From a checkpoint of a small mixture-of-experts model trained on Wikipedia: 32 experts in each of 8 layers.
Below are experts of layer 3 (counted from 0) of a mixture-of-experts language model. Rows are named router (the router's row for the expert), gate (a neuron's input weights, with its number), up (a neuron's input weights, with its number) and show model dimensions 0-255. Each number is 128 + 32 x the weight over its row's rms, rounded and kept within 0 to 255. Numbers have three digits each.
Before each expert's rows: "mostly gets" lists some tokens that are sent to it at least half of the time. This comes from a sample of Wikipedia text that the model never trained on.

# expert 19
mostly gets: "ation", "oute", "ification", " race", " offic", " competition"
router:150150136081128099111183106190104129090074102109178090162116078199160198181064153164072090164150098132098117141121131168147100130133157171144133121125090163128114108107141168131153100137139159143110109058073177167147139140129095168167149101172113163123138190078140175115155079101086142107171097153157103141091155119106124164156144107105108145149200131147175117128089107154168124102074088133142157147073113156148152164103127133192095147104161130139115169178119063170114115114102139100128153145159166111174067137124184118106099101119131079103111097149086103128089025182118165104136182125154085111104112146149125176094150135142075140139109141156128128169131083127115162070145094123089157087136141170114085158130062121141081113154135096144104110100055097120132184131134198
gate0:125113125134097163117169077160098161126098105153129101159101079176182116176138091128152113128050123158173138109073162092121139139088152085116128134098153166212093139107179134197088120134166137109122117090160123137131105157152094214146136128168079162162082119096146110163156121084113140133159088119137161142119141127123076142146184096126073161076174130141159110174104141179105164121065091094147120138113150138087107108150178190116101109128185183137186139142073152146088141151202128073142157134106104125106134128111196104179116055185126148122135103111112138120077183152123141099118146124065125122128165161136060171137126175174118161121088170105199169113141160179150132143184127094112092156128076136130174130102126147126129150105104063152144134108111136217137136117158101
up0:124117144165099147123171134189099132142097127088127112117112201133125155189074077103115126105038101149118221138171105086062173147137159086160182093139153087173091136114153088145131126104130134130137122143102074149137118123132096167123139119125107155137120113138128107131147144102136115167165159116070100100165194122141074120118093105127129111109095096174093171127155165133097179143120162090122187147174107105129078189137176113149131118077179160174156161148079178139070197089084131161176114075083107078104139143158161086171104144154164173189124108142149119172137132141082192049113178143151130141146119129147118132122143134121145131134155152117112118098126118142157187159154150163101087113141123117136139160161136171088153146069128074166110166083069205177168075127107133
gate1:120124153121123113132149080136147103124155106166246152165116088107116111109056121197163081172131119100118135135148116116131179144152092171154100134146152123147215162180119101111116165126092125118119127110122110145074122185120122184074078180150079126122130097105163163106126141109160106108070134118106144193074174085066115116152095121130115145093124087115092114196146138100113135101103158098170123113112139163130089166208133200137113141127087137108130135084084133149161154170143109172106105138077088153140131161145155110052138134169138099166073048163106183101116155112147105077164161080150138197125135108169152164107130134120120108126152116130092065127157129043126115104148120128117104159135070136156143077104091078163094074119103130072159163119107132080173124149121147
up1:138093154142092120129157169095120191096153114117177128144116177092045173152120105149109116175111133140127118097152110169098182144151089136143173118149146097129150146166134124192108076141063103163117124204153121111049080192167104151084112123117087110102143100150154103116137153168165109123068124122083154138110078159170111171152126165201140136103111166143133108104077116117103116145155185125098167116093118139146067211143142122159161125121142101232135127120101134117183156122109112226146102166113113132096111111134137097135096156132108156115149183139134146068198137168105107200156101093114107121170182146132153132147149123123090109124190194185105143117171111165134133132162132138134200102149107137161132124161097049142155082165090130116109122141115120113161089160079148
gate2:185139097143080135111127131078133078152127131138097155174146168103139130166158084110149108127118198076084093087143091100133095104127150141109098161123146150086193123140185122145197115107101052142098114127099116125141132135164093105165118077151114153131113129103077148152171115083069137092139118132150098168112107163177127179080142158135084145167124108085085142112159090138185117120098090083098087178099095201099179162155068076143102139119117116104100139130093155052182127150111106186164108111150117102156148140111074161106167065106112130106128082122142103116134049169129171141107099145165110129159113141100136115163098107130115109153126134151137133162164059108048107106088165123066079108139137180145159112188130186113196113142129133131109059149100149172100140149203138
up2:181111140104102147146127150108135083139129101170131131135092193172130077121076152121143120067131138092165102150132143154153106157069125129178113160146132146073096141154091129101117119145179137087087167151133156120093105127127105151123149189115177080144117108173057135125142081214091121176129146183099118104118145141170140123084073155066161136107167147124135070143021139164109123094170115117123137174193134147178161111137109160112149224112066137144093181096114106200097090124127173079114140093119119125127119101135151125164105128132125126087095155102118152156098153112120141142056037097124195154138133162174120151064104172114154081134109130157148131134085147139171119165177150157136162113121115059153107150089138115179113083187163120135133129091149089107132084114087148
gate3:118143136114142086103098064138183166165081161130134093157147200090138150140128096118130062131168142159075138142136198125094110149161138154154119075105109164162086112148146170135111149143083153091114131156122140102131094163197055103069135118150110123146123166164110175165155110137141179146167138134107086165104175155139087155107073163098145110170179165109170174128146078151142171113168096099184160106134080123103180174092071135163080096157119097165119063080114123128104113154137088166184077146155152135180101164129121147063161089095155131134171136156178177087158094105129182134093141132147065118137134184157117115167085144173153097127108145102146107191152111143175169097106129129138115112176091157156112118133129146065142171152085096189140095155091141102139162100179111
up3:137079119127168149101107128105149123102091130151139099113106140165131168125053132174131146090101070108085124098158068162085131099089155133107176151182118096109152149103168082154138141155182144142085126118105102119116087140066118162125113145093115162115111139138134132088151176077135165165079155139161126067180197054112124133132111087156158138098118080146088090154166173141128114145091160130137084119174226139132100092103091082070152133146120130115149218102128166142127198114104151136190154113051174141101125114151105043139152167144100130145110143129060142138119100157117082119201099079113104129101129083081176110083152106136109149117174135106111131103109114085090109112190094085128151145061119084117110116154114098148085103128155152087150109174153106073173113141113093
gate4:141124137172108129123118080118137124147155131136214137118122165104070112162091100104118158150078080157080109119120129115098059166119140162155099131138150123138148096098087127105135087129116095145103138151184175140102067119091091169150142190184118102132183140143135169120104176133129166172080194128161097194088127100081079103107140099128191151094136153165135158116111164130154196120069088132199187159087126134140157092065157179148097126133124168062123166125111143210133120149132119129130151137113169172135101149136164099127132150112182098171148139115091147119137130131129087133094149113095126154136185122137107130119067065139158095162117137123122138151177112086151150151139103143173157192153136193168159122067090073126083119044101153075156093107180132082145170166137172
up4:068099117187128122135086172109177140152114120194064121133115087138194093091150130183089113130140177089172072058186158169101186151123172108107122157097115161136120175103165128143182147148130136148093117154082106103149173128184154068111132149136093156143094102134158087141171127156154118037177082124138158105114146103148139164103127144125079132160103084109095068130152112116105060176173180177095081072151118094106135144150117051125138148121109143206119128127153155118123065103131109093118127093088107113140115106140108124126090128129105128106109138059074105121161091112110133143109104171168097112144097083114139150183125198123128131145127105115115132128127153142109157114129196112107131095094156104041086080160140134134174127181108075211123145136101094165111099127147106
gate5:104131153178150140166146192098145120104156153171185129139145098129104081133087084130088172119047131124224071130157167119128119073126106075084100131142138163158175093085150083123141135078164144103106165105146151111187105206140158152154161200152152136063061132090176134116133072107070125120130159111135150174140142147119155124225133072169097116159107112168105161129124152145148108116112085153167121144162086125127129141111158137138108161088116154113140111096109150141138097143077124150127126134106137135132133164100157098127160128139202153140164163091115174139111130132073155147188047075093132184162130104206098103107116144150138103074190132085137136128189133048182116110076153135115114119104130170136107100154108116105104114150094098124155092122116106151164144134156065
up5:154104123092147086168131127138060137159109071122101118117096168162188144087143150116175105097177153114051169109129079149111177196080192142198122086127110087078092177159093171147099149182098106116114123160110122116089140106119115102111118096096147139134164145183076108104144142154188123105084138133120136102112170131122119104072140173101128092117141137057135064156098080148069055130165191095120122113104181129097166091112102141154124148128149099123113143140131108130087199099148115096160114125094127164119141080147110158130157148116080129112091081148111073113128138120182073070095239186149128131086133174098142187114107120130099137155090117140107130126115075162067128166134124101137093127132150097105148151071140139178135139157119174082112176099178136120148114157117170
gate6:175114105110106074144191159143091137087112122202125150140189084157114135129106080137114097140093086138128189127096178102134097155060128111157149122093140065197135120133134120158219090151139152158102059065085126113098116124137170118179130206146069168146153149117138106120132173114122134145131138145125111111125165104165160153190136148090106123166143084147206118132124091111093122072089078151145113162131157128136138129119134186117116107143145164151098187156188162124064132161141157142173121135149114130158122137100185073162202096139124097147100087130086116168101120175106134085096121139165110147120096173113118166121108131081117096140163147132103107143120115135185149156166063119118154162110168126121072171149085124138133102087092018088107185103120160119143071149105112
up6:100158125160126192118106083107142120180130066082091080110096169187163122151113163146137129104139196068108090136156092193113117131126152129090067160125123170047147181118152142103098160151072096116118142160165097141132153121112136130078147085105205117160145120146128168151166146148123116114123112116115113124105124136098075134150169132178162095110168199030138197104124150136151134081153164118066100131124138204119113083123118040121181151108114131143134112149101110150119142137075132146072126171153142120120085138126066126058097143117137150118145133146184174103128154147164125159098143151065108063143113104106132078118130117159116164157128096098171137088130170151105067140157197103129129100119135077149147114085139173148101157147084182128190091156161110172111146090129094
gate7:113156127103185143147150168148175129087084114115118081105121124106146149127111174149096110107103136125100120107158181123113166111153141082163166133161118121147094145128119165159119171232094160124112108073124149162123117150069119142123137114125107174140130146165104102095132161131081171107128136103185155057170203180076075172153145176113079114155112092090065107151090100141060120050140072158078172116086149131148103121119142143119142177131123106061132111089157158132094138096152102067108143208107165082153121104114183109138099141180090133143125115153072140107132143061183137093190127129160084133133141137125099157127165167151096177112082120121173138112134114101072099111141148091153151074136131151131114175151116167159193160166078074069151100137108085105127138083155167
up7:091104135136175156132076173175071101120127168117145117088147099156130116137058053140176112176124129114166087183098094130133132128140153147099100106123065150129144121138139145106123114090136168147119195178116076143100070105124169115115104141182176141131097067075110084079144173094177083139112209133114116114052182108118141118119101161110147104078119177101091112139135214187118114159169113106129074146141120117122158153097110101086138129136146014173093155140131144108092165118121129173137162071081154144174140068137141140170186102145106141141128153140156120139110121153100085141141132163115159160090118148046161121122086110154147131109174136099084119185079074103124142145109126177118161108144204156128151131107173141107135102139103111099167082147154146079162146161095125
gate8:177142134133145101111135135077097164133174085175127124131110088135080136078120146126118114147173159135131137141130087143182095127166132135117138131185102160129080147091094124145159083146085142129146108098105109146118168108111146074135099168126075133052102158179086119190083125090131051129131120103103096163158058068150107122155150185109113118152122152105052128127149081080137104153161112163104086119122113134103178103157170124117134178149109113148098095111100098081125135060128152138112078136105167136117137167120095145111125124069160110155082185072153126158108052120097161181190083146089067127077146103119163178122131070104127175063106194152157105151151150165133072157138147142159150160119087094116178141157113143174129162164092110098150114091134139114090076121150234
up8:150139167140169103063156149132080185111146065157111120116143090142176093144162102089124146116153106177153123107133116189176136090151153147123109086152156134112142161139123155148181080133106108095196123115127145203112110093165079157186113133098144131096126072121071100176062105100184074134168157115166088153162032122091112138100153170149152165184114089137107096108139116126140113209144097158075125080138129129093134104160055121135094109169144153179123100087061098159162125094118121127167091109138134076146143113128143162122105090108138139115067112132129126179086094153059124130146122142088099094099131157105112150094153058117099056106151131152117084152133165116130083129151154148126129134106149141142182186118108118112123135203104143111182091081112110141061162112074168
gate9:149099150137165055105101145093094119144075147116195081216125088102106140102094086130119094107104084150120111118159138108095138135099142177068162148150080155140111175094170129152165094170161114165170178127141105219141137124090083113091118113101101187153093122097147105103087148204153173117183168125114098114168193056133079137160167136134142101156146114139149119157114112112188168169101164128142136157178159077151163105147121133123139142128115134111209161105095143132163129105096145081168140080141168113133109074114172123108151058139092145117164143093120093099131105102094153083164068164149111134112104154183133142138197090127152115148104164085156147120172103182142111135191074167094170135169118153133145169106135124108143133154115151106142135113156107118120148099207197
up9:169108114104098113111153152136147138058083099151099110098153130135205091142156103078156179142129102135166118194165139187178126150098081105146115126116179131123113112169109136110138151105176070109105129097121077138179148073166146127127178114174145084178134120126102094113164077133126064169129165139119115188060108154112132107047122169165118124105167138137175125139157124185083115135143131109098131122174170140113184138115111117132061128158114182187098153128164139148099051147135103123138148091128062138162108084136065124130117113056184096145100104106103180064109136114118116157109143070117114119150071131152154144104106102127126162061148075141143097150051153090161126093146187141140156107082185078143060196142109181154114129140157125106107120146126095149128101136100146
gate10:114116181161194059114122113122154101123115163106132154099155149128117090118137150149091122161122155095155089103164104101095121089097114165091119149172089204150139136127062155138103075132120135118121137173126183150159131097103113171099175118112117159135183171136084218125102125205106166120141081101095092107060059127094073113110076100086094122167142131127119146114121067119182141164121108145128149185065065157112080109093171123126080119143084132106174129093131101094169125097104105089112144154169098104118143109109156148092129092135141078152127142095098133121120127086099143176090123011099116110133097119098112141121169123156143153135159100112126148110119140100162117132077123148163125127164062168196119098118092089169109128094086156143188127201158152108106114080081196
up10:156092114093181133143156153131137143223088148223163133063128109138107090098095143125047163085130155099159146087144085137125134140144104141160152127163116145086115139147127108147087115106162137125125125133151128090137145101140096121121184086088135104103135122202059141144076194141081107186092100126139117061082143133179153115122114067139116156162135112102111110131105137192151140125097086085109087106122106217137140167133085161123184105194131114069140162065134138113184144137139111107124102135110151107129118126134083121112121153086104155150115215122091086103146200110124075184160147124138112142111178147122106107176114072161124147161113127107142146095124130077140084168151119112122169118183078120203098112128122085118172125112084164200092097176181134106104137099103134
gate11:129129145112128141128145098118139104117111115091124129100127128156060131151124130185087073103133182088108172184066057137125134153178165145115103127121124155066129106126140150123177088068147173127078099162063139135131140155181157108108124135131137144084190086172083135198140129086096153098141124128141105180122119133059100126091105087118104124160061174103102182160149118158112144043117082134160121111129110121167090146145150124146171158140165114099065129178120126096102136145157169176089101149092160101077106107078152131168140104159154170114086148154090120177069071116061142129134103179158056106171120154125106089089158144201153155145160052134095090165121125154118101144072099123106106116099105144129103125105164074165184143114181147147115154075067105135169131126136123
up11:124127133155171092132101137142109129119149107159133088154137085197151155127173146144128155052164127111121083124181142125086100120070136125107129130184088113163208124129097085135100113198153104159145117055149111148108125099110176123082123143129116104156144190132123132100071129159144102157107106179124114086161127173123155162143146222152167119099141148145125081103123105152085081151100082138094137114137108153081171106150161164115130135171117132134085170119140142132162079186139123165162184118151100148179113162110088112130151152134129146110153155097130104150107168158110084204092072114091127153126150110182125179175178163106136118135120183135158157153055132080098100065127127116205145145095135157119159144175132200067083141163127056126144105111149150059123057061157114
gate12:091150115103159108125098136114157061115158146131128095118144151084168150139120114103152062141115102182077061101185119119090108105128128103105127133116086158146148144164103130142188173138162144118132097156083170144086093123127109124110123142064089176129118107065149148112156124164157162103173158182134082091143093094150127099180078108139083118127076125112164163137128168143194139147148107124086166161121114104092144159135131143149111151137109117091159084095103123140156096099110101114109111141075180113126063124103107127088176108067094139048125176145075126101158034082135130106168123184131089160140138129150092171079158143131130049216138108083132146111108082048114093119183110090143170150207097136128135149104113116117140068155155127132166111088131124113176194091181111
up12:109114093137091086128047147135147106124128088154106094079117102138137132175127141107104115091129085161158116094201154109093148164129121141147116185095158135126124147141086111100102100168178126154077091120109138138107166171051057097071124052074057156149100135147102138165137144168110157111251183121169127048125088096155100111103083094111084135119108134129216119127109151162180112193163114112141153117109145121131103140094115130165108173150105113140171110162105120117086115102093117085091145125157123151113086092100131095144135154119105141094112104101154101115146080088159151080206105129089122174097086123154061134115183147116185153159111086154127159122153133132090092154108131105160185179122129112101123134138089175146149086123184072171132142108105132124166172143154095
gate13:172168180150084096104141145096194096185092160097098130189097062105168182114104157152124076166084174137111079157114099099162148158104151112156126083129139042084070118138095152118170111162131161060149122072141203111171148141151153133139122086179091171138127128119088152119119105105126155096100119118183098130128170092097084150140138137065175057052087139108176124161158188119118151143106085088060140140150100158189119116158172136156157115068150100140123151088126165145171108127123115112116114149140102132118142138198119106126138111120098082133168111131090104126137092149099116128154101119121165084133204151124108171091094125176148133144132103112132109168120106145149183131088113074073065161158170109099142095092144136141133160115120175153140095111068114188137133127176161
up13:107146119147131139112152065149145152155127105104140159160056106145115193095167123139184073167166150112081218149147134107174115145102102090172181123149106138086111075143074128115133156175153109084082101133144151110100162132160114171135101086118134109111141128110087182151087163146095102104081171110133161133095173208124063127164123158121148137117091180113120141205108095134079149083053117059093141096149087169135123162116142132108183091155080125136119167163182143138125155139110161120162181192116081136125154134149109171133143139117102111119126042150112141167135107126113134120109130107186140102159183170089155151126102133122126120121168082146173121103150144054122153143105109104124169160179098091117111125084218112168131152094178095159133173129133202095146151094097114
gate14:155063183139180113029137118156187110157080172136133121169113056136184156123165131117133118143098159138150100075133157089175179187156188132086124082096129098175100176093158128156136152137155109125124182096111136154157116099149103113074118099159142112105160123086090112134068123135104174121098135145086097137156161125185122115104144144119164238174185106073144079137127155174117129136117143120180115139121129119114106098146074168182122154100162119096112122108120144133069125058132128108157085107114161109147144121145192043128127170150170143084084147111124147114137161148108107103146159108111094147158065078169161123129086178182109159112073173121160156118099088076123138140155080108088123084126139089114091180171126145163173154096120186110143166109143138110122142142150145
up14:102171076090133111061146166134077160111125141227096158114112106142124139130148126144088082115119169095170087150129097112064143124177075108073107109133130144099146060084102101173115101124168153114118227112146101145069142167151128120134105157100169148182132143113156165098143121091075118119122151130122075150110152045101123131136137136122132098145136081119127103127116119102088075153133116108101069112098129148164053061192100146171127152124115068152098105088146108107086106139088105083111114079137134129170157096146146205125191175150119122154153153131101181139140163174076117119101136139120154186115114118160162082122136188180107160096117106082101153186076146125085172116151129115124097158181119144189147118189138088126111109125164111100078103157170137164090109121159164
gate15:182090173157134178166107116117112072093137091153174150144115143155110145127161152134049160093117134136122137120144144179141076105137171128134150061101116145098134156151149191067108125122153141110109161111116165131107157163140093153144098111099167137141118152087098099086115138164090124111137149108191110128158091103088138096091143247069118129090127122111142135106176137123151201061143096122132125162139079162141114136110054164129134157177160142091082133084132092175205077110112078097109111138155159150152093128130198104122124099124129080122090094166167123127157113105048102140069066081142117103147181083114152131114178095151097129165072103154148167154090186149146100145155135171105180134133131115177121138170081094188169127135118132141162096085087150090156110114127176
up15:153145122129153093084122223113169102121162136109116145120134230153034102125112099122189147100061126152135073161105130170158084043189103149129152118118123133157164113136159149078155168111104111155140093135122140130127064136151151157084152154111163119128111110124112129140071092177107091127145150113075094135132118138118087109147097138103141157100133220132102169091143163058106090137214175145137122116120120120141146101129125120133103177182136155136152085099107177169154089136131150109084180130146099092124126129176107149084114117120208140147083166154120161097109171096093119087152136167152148083155120067147181133133118153122142105067128141165112157079109114110129126164111153208155149119128142069102135159175106131175041144087186125133111150067098130107127118121099147
gate16:132096178111121146151164134133198128107191148163216066157113123172130117140123180126167118167140156194197088177112140159103109139146091107141115093115114184118161112091151120057140164108138101137113088110158146087066081117113111175089101139149087172139186116111141148153117130169116102169150082116186145130152144170122124105166121195101150106153167130132112160108160187103116139077146177142123183133179094129111097171129089135117068144127124233109184128102113106187195114114098094146106147147144158071100126126143160094094108155164189141123094113121174134120134175124113104107113157115135161129131146156127231160085097107204090139144156118151135094171128190121086140127164121178119126142159141123157100120153083121126128107108088080096110117148080065142128117097120177
up16:159153108124174132076055112113141142145060143132097154145176073074119109143143107074094122117140139119063131079112148114167097114145183134107143207133192105099104190134068122098131101196129171090097183162166110135181109119143159127127127070159142090086088089136105135082117098132189149133104155115125160078084128094116100160100127097159107164163102151094114147138068132095181130098102145095166125124106132098133144103115163068126142118149178044146084122176121114100097123147156180125180098074157120169187109169104112152144145088039084142131127132099112090163105094132063100159149097150102126117110132124123084088157138114140139126103145153093129192129126111105162099144049066129137085143119156141128166142119152168130104138153199118117176165148171178115097157135106074
gate17:146097114128119123068218087190192150086115117097107102093129054186143099170135116129122110145074134137141119144087126166155104146107115131173108097152213089128123150103141136114165134099165128125098167117098180083113095111163108215076077183150136159145136090153147147124129155160135158103182144137079101088141140129157121153107177082140115071134142147153117151147137121165054138144101085077204109176115101105167145114149169142056106059146129124143180132103094162141081116170117111141120149096124086140126141121130148122115150153142121130136081077122156144096138154158152156140141176093096171135153115135152087147069160074147130128150177141130160166159139157122122152137170167108140164177164141095057199092116094099200078160026172126132114122118133123119167155159132125
up17:135110129175147129147064119121153150134113121154115190109107149098131138109091089100169119147206212165137173145158133132122140137199125145102157181132154165098078116151113079098097187157119205158158082172148155113152101172076190105150151112193169114097156114168176141139146134126114110113080082101116099131135102158107158136121118146135203141127113141089175147121069125134183131108140089189126119124159124189153109123117142157157136146128092114097112083106111093098135125107114115094118124149160145120112154082096168082136104097096193136118123150114107133123118084071083106169106155092150092106100156119137157147144141159098038200119189125111093086174064122155147097181167089146140112092168118042197077159087157162155142175142110098104111155161114142169124074098122101
gate18:158205181198061103081135051134107162147149140185087116074142091101100116109088118185093086125142136135079145096112098174147179095145129150161087116068145160141091155106114099137172108089132129158158145149147099082156147178121144101172160141114126134099110124151142101103140121068108112113150103147119076119076115120163128151097079105103127070161152127129146144074098169136150163078101169156151166106072157169110150111123125162139099105202125169181079129149145117093062109130147083108099184121070103113076090142069169107103160133085149103149134121162089161096158070123106162098104136142137095105175108109115109121134074127128138138129106134102172107159190139095115110112082136102157177157180115209137180083147116104095103098148135129120198061155058138116140103136125151
up18:106092126040205117131067170102172100123161157104107172176083142157081082152089166057146125134165094149144102145095097080050090102084148089072142129115107141120112137113144180125088157125096083039110148184119136148126135093089100110101110126137159140171160168126146143168100146168126134169102101093158136100146136100107092096102169148111099178099080167113067138154160122034114124169190152049156147173137095098152120130146079101128121176058133109149142102114103136172178124140082124138102117145130100115169100091140127132150144116140099142120158166145186126183088160140091118159122104123114121161084085141068152124172148131083132099116146149109130145130096126110141111164172151131115089126143156073138138158166121138121168195106085104147049168100115164157115139135173080
gate19:123104115097191073137168146142157148145057155141191062143177108150142117133171128137186138188110175169146130096134131106175133158122143116059116093161132125086101125102149121141104114168150104127139180084102144114144166140163066163076119101120139090069172102079051131208126127169169104098133126134211205161155112157143114132130148086139150195141179090125181143132121107151150068110113105085098127153142105131105135143127061152137134103172163167118147199148171179152139179075110068092109080168136126125113143130132141131170082110142145123135086076136149082103134128124158096126153114058163119158150147170161109127102075128120096165127089116162168117066131149101139112113147172074127132072151131153124140106174119145127200160151142135078150155118157096161071133134152167
up19:177133139100100082121169070153166057071062103130105164124084136138111105145090135162125070177103161105157102098120142123146143101095094133137100154171143188136074143185145156164125086090118099150141130137158092113114117110130160142108134115126138123168065153135114100106122125128058162204076136160084131130062169105118109153172082149092121109101107122191106152176118130100159126154149184130129117166131145179148164082076161073089089122170129146210161127131128085098093042099091157131146140140140092121125059124149125088118195106063196139159095159095148102087130105154126169116093124114158136089119129158150085092122172126166023110108164133120094162138123164156109040100116133124116158126161125100116145103071129107091121126094134114169174145180122134114115105159136102
gate20:159128175114157122149136124171201127139098125072164117158124072161135128129149117098069156202133102138213171140154180090156111136133176152088188139180090161214078137065183111111175126163116128127124121053135131130187116109150126126146091127125139174171167139085165093114114173145114110158142168121160067142169154150114086178159194086114159165174144177071076116111119157154115110043101135144179135117114074158130089130096116154132106115141123156132129168106130131133160089087173172141156149149139139172142091123165154097177109132165135130081097109065152119099084126178122112133171160091105152171131084142132158145162138162120141165137145091107134150138132148091069171143175080079094140112105069167125161165140160133136123143124119125088118121083132106165054112148177135
up20:140107105084129143149064192103091105136055131177103097106101104123112154123130093130203144114096125125081150169096159144129147110092082121156112112116099096146153108163116173116138074141137141110163097130103175099119101174059147049162162125127142159108069101161124081110092084093122133152194131134107156106082152112142181099124146102170190145102133122095222117113126088199139072195089129089057093125165212075152156113118126142185096120127074132152098147137142161116078115126142142148117118117120118088117135126086088149102186171094106181166174124121091113139140098101106109103129074168136051094124051113122103134088141099121109073089109160121125074151172125146144116143107137162118088107152158183179119133147130111063125136095137095110131126174146107123181113118119083
gate21:110148122086139137156161060134187128129114107144181076148123071109182128109112107149164099124168146184105161096154141091145166165087087137163121127084163142064140103157113154107167162171127120157185093094123139110106113127142100182137147139187104104139163114098139164106133086212121163127131101155102154119127095147130104117117151130114103169146132103085149144134110093145173193151037105060168157092112061107051126134101148131106118122130112159087159163115094123127170135135118106108148168129093167054134119156096161165144145167127137064142127114155148139169137086114102125108133137132122110079161154059188157088168113145138113169137101111143141081152125185156091204108159131089122142103126121146178091119105102106189100196067144063142136116127082078059183129128085195
up21:138095133085142145145151145159099124086105127158129109119096147146156127089102117160134138131180148154101130121120051119147161178118138088156159073042192120129158102101100166080129157067120081129109073170131119125124120113159135154125131111104165082148140139077136135120189110151127094170188132160128114113199161123090083138108190120080134170114093124134127107140147106147121103132143063087110167063129075108161160134099056098126140131102109130137131143100141157100177057106062064046130176149097130106157061178130138156101166125132091092198165164174083190152114155117094087117125129142130144137141147131115181107179134203122211092172094088117106163125061147170105118091122112091136164123101120133160126098160089100155133121116125076094161122140103099087190171137131151
gate22:100119094133090113109191088162139120151178162110158083106151130168125192150114130104125112143103095126123045124078144115120120080157144111174139110113163106127117162091143174134126105151129141131101128100162167093120119154150072179162144087131122113137126136123152159111137097173171080084167146108106153175136177082108102125124130142116109154089171074144115108107124081081071109123066131145180103116139183148183117101143133160118117158148139096071150143158148161109093131139137109092149094172146167103132182163147195118080136149134115059118156176122174121116086123171186136121136081114091163181120107117154150094096222164093081205117157136118109098110062163080112131120079085070188091122077108089173137152117096155158117138085115096082195107067141129097169099110199172
up22:192093149103081100162115149111151093154110121173078109081074057128116098137164184129076154126082115148184183154130120152108124119095130167120095154137129170112171072255129131143136141107120125123134114145150175088154107112116190118155124156136133164091154117142147145164141103114109124139103090144094158094082130171133139133173109128144135102114109102101134155132107140150115122100175131108094101135173122095095139148126104124066152109166107169160118175122100128169117180135142122112155176097180104167191108144131135140117067118122181164147079074146097159136159149048153148179157135164147119063112116143141118078170074119152156157100108145145132196117175141143131159094172144200090121142167099122143149107118147085119144163141148213143044097173130104135090180181063068
gate23:087130124119100154108105116129189133188156105160191132111070169180118154096105187147166147076175134137159157160145152108088150152097134152108109101121174145156179134195090145087122163114093124196102103148128142058053122178149109170134143149118101171128079110092137095143182134150161160160117108133164148116099128147103132055099093106153135186120130146123151139136181096151071154094087070149124118099115087111190124161120160209138094093127086147107149138145072076140101098101142185102145186157100118102166069148114165110161160087105146103132078115083131080089152072128148117131134152099087174149186129044088153097114118094117136160152134123182095120149125132092097119147109151147109161133140120153117080066147155118155112141067191153092120121124125101086110149136058157
up23:168091159150129177158101148156096166102098068109110166094128146185092158134144156135154121106163162083142132182147093095210109129083186143114155185087118160112114134177120130095078157157125096144121095166070089150099129141097074179114143126117163135138108148170107134117128197099090169187148126167144073064181136127092103154145120131120081171150121109103165073177088116109127174110117118110130171080162096131133082181084122120088139153176121082167136182122121142097099126169110119097130146092193133136111145124087130171148172040141143119093131098079118160138146145180129126086146133154187161108035091089066195112118129129160123128109100141112099200097126119131077087127116144109118095111102138187140114103172110115088123088133137081168122110104139140146154063132156073
gate24:154104057066095146056115167135102168094142151156190108152104095120167106143127070132054124138105118107158121101157128150178137119099139088120151148094154130143121092157098111083141085108146054073122117120169123096125095185168138123100139129155101102086131176145141106122174130179149148095107135129159156149051149105124151071085174091145087129145050152102178103152132102184131136149167133056179114125091162122042152139118151116132136123132137102136079142121106108098117138143102143127071076088075126129117153148180155119169145165122098163134093135075087187133213121125117085137125140150165051110174154178106134157137085124168109132098144098120067144161099135126107191112134115166082150104115064112141103131123081147078095123155092146050141106116118078160091132173112154
up24:139112118133116108078161145147178141101106197138183098131083051127135138138122090187092136134093131139178144107193211138155111088107113122135138115168141154172110086181096120117169075150186072082087099104162184101151131150119142135108174172121083138107172154176091129123093146137134167123147150077170197159044142139136127101086108139180114141154028170071122137162102169127102087151154104085167116148128174133107097106149169145142081136163140173143105167091119093118094114170108151149086076121135119139101116150186092119149141145130147111106080136089143102101155113116089107165120158131149110078166174178074110126124093099156082166121156097155074086135058150104139184145127097148083138147102078081144103167127107178122115146093108127088162141131086099164082136135144149
gate25:105127096090136156094150110102120123107136102162102094169157095100184091146188088150073119138154089139147122110136150172134103077102150063102093098139172141138119175101193160149142088124139160170159152094155118159160148152063142153142077111112136123126063065071097124091111098135194110102088134104111125140123077116106096106154165146108134161117155126105116135122126136146111164082118091167184130150102153139108147098117110185168121118155122122112113099167088115081072150070080115067183156148070163111107066168087125123197110107134130091142138102026096157095117107144103171138174166165104073118105134113200074133126152165131148178156110208154180111098084104055114148164148125078130186178164131160116113182148121118117100154124122127140135145114117063152088144087144154
up25:110114114117118146064138096085097159123171143181081125164172106141134117151100160159074126104129170109133099127134074160174136120157113128131168136128109130173106180094164169102072118187076170113155170167129110165149126084106097147140144144103137143129182147097125187166085112155146162150130146134138128113090070118098098145107110059132098199184071158129111181102092174142132177131148088160155130107100150143154129167050124144185089125133120100162174103107120156054078110115090128121150091099152112088153104132161092110151062082112170090037173120068119187126107072110197112188140179152124099124090096119139090127117139125129129086116166111166143135144138172134108158146141106072129135163183092194090182164123127096115120174137091143119120138135167104128100183069155096
gate26:201126134122156123099073125150100122161057213167174141177086108116155093108076165142133152122088180109094181142182140145174209152140136093114138099119079099164092203149173075110164116175144135111193154138123133123105180178077153125106114111161140130140140165115169077134088128159118126125177121114107139121130125119140141057134171180144141123143156124087166151214118138123125114157124128114119111127129108182114099152102075163158158112175112112139137099089133106147133109127117142193073011102111157171145164149115172093111099120134116108140147124109110140137127148128170118100137060098124113133160156150128101172140156099090153166069139077156145101128163158128097097165118100174134143091144091135097130123070123183130111128129098143121171093131213035186152119128151141
up26:141120166101118091141177101170104125159126139155150128135160091171207164115133087120147170085086200118129168138124122201201151167166125060155111091143180085125102112107148165103136119085170131097140158110157131116097066159159153144124109154146160107094186154117131064149085149155116065098173070125139157145151159094121139088157172137149117156101159151092135105189204125149111133158110113133138117111130158118166158158144139133144131062168088117121101169185082116061162165155094165152056038078129124138168153150136180126143063150138207143062113095088114109126101127140155088151076127120143117129177154120122128159148120115167146109139148104184132109081101168144085132159151152120151118120145148118099075174108102158126114143166129079102114122112104105210185119147156150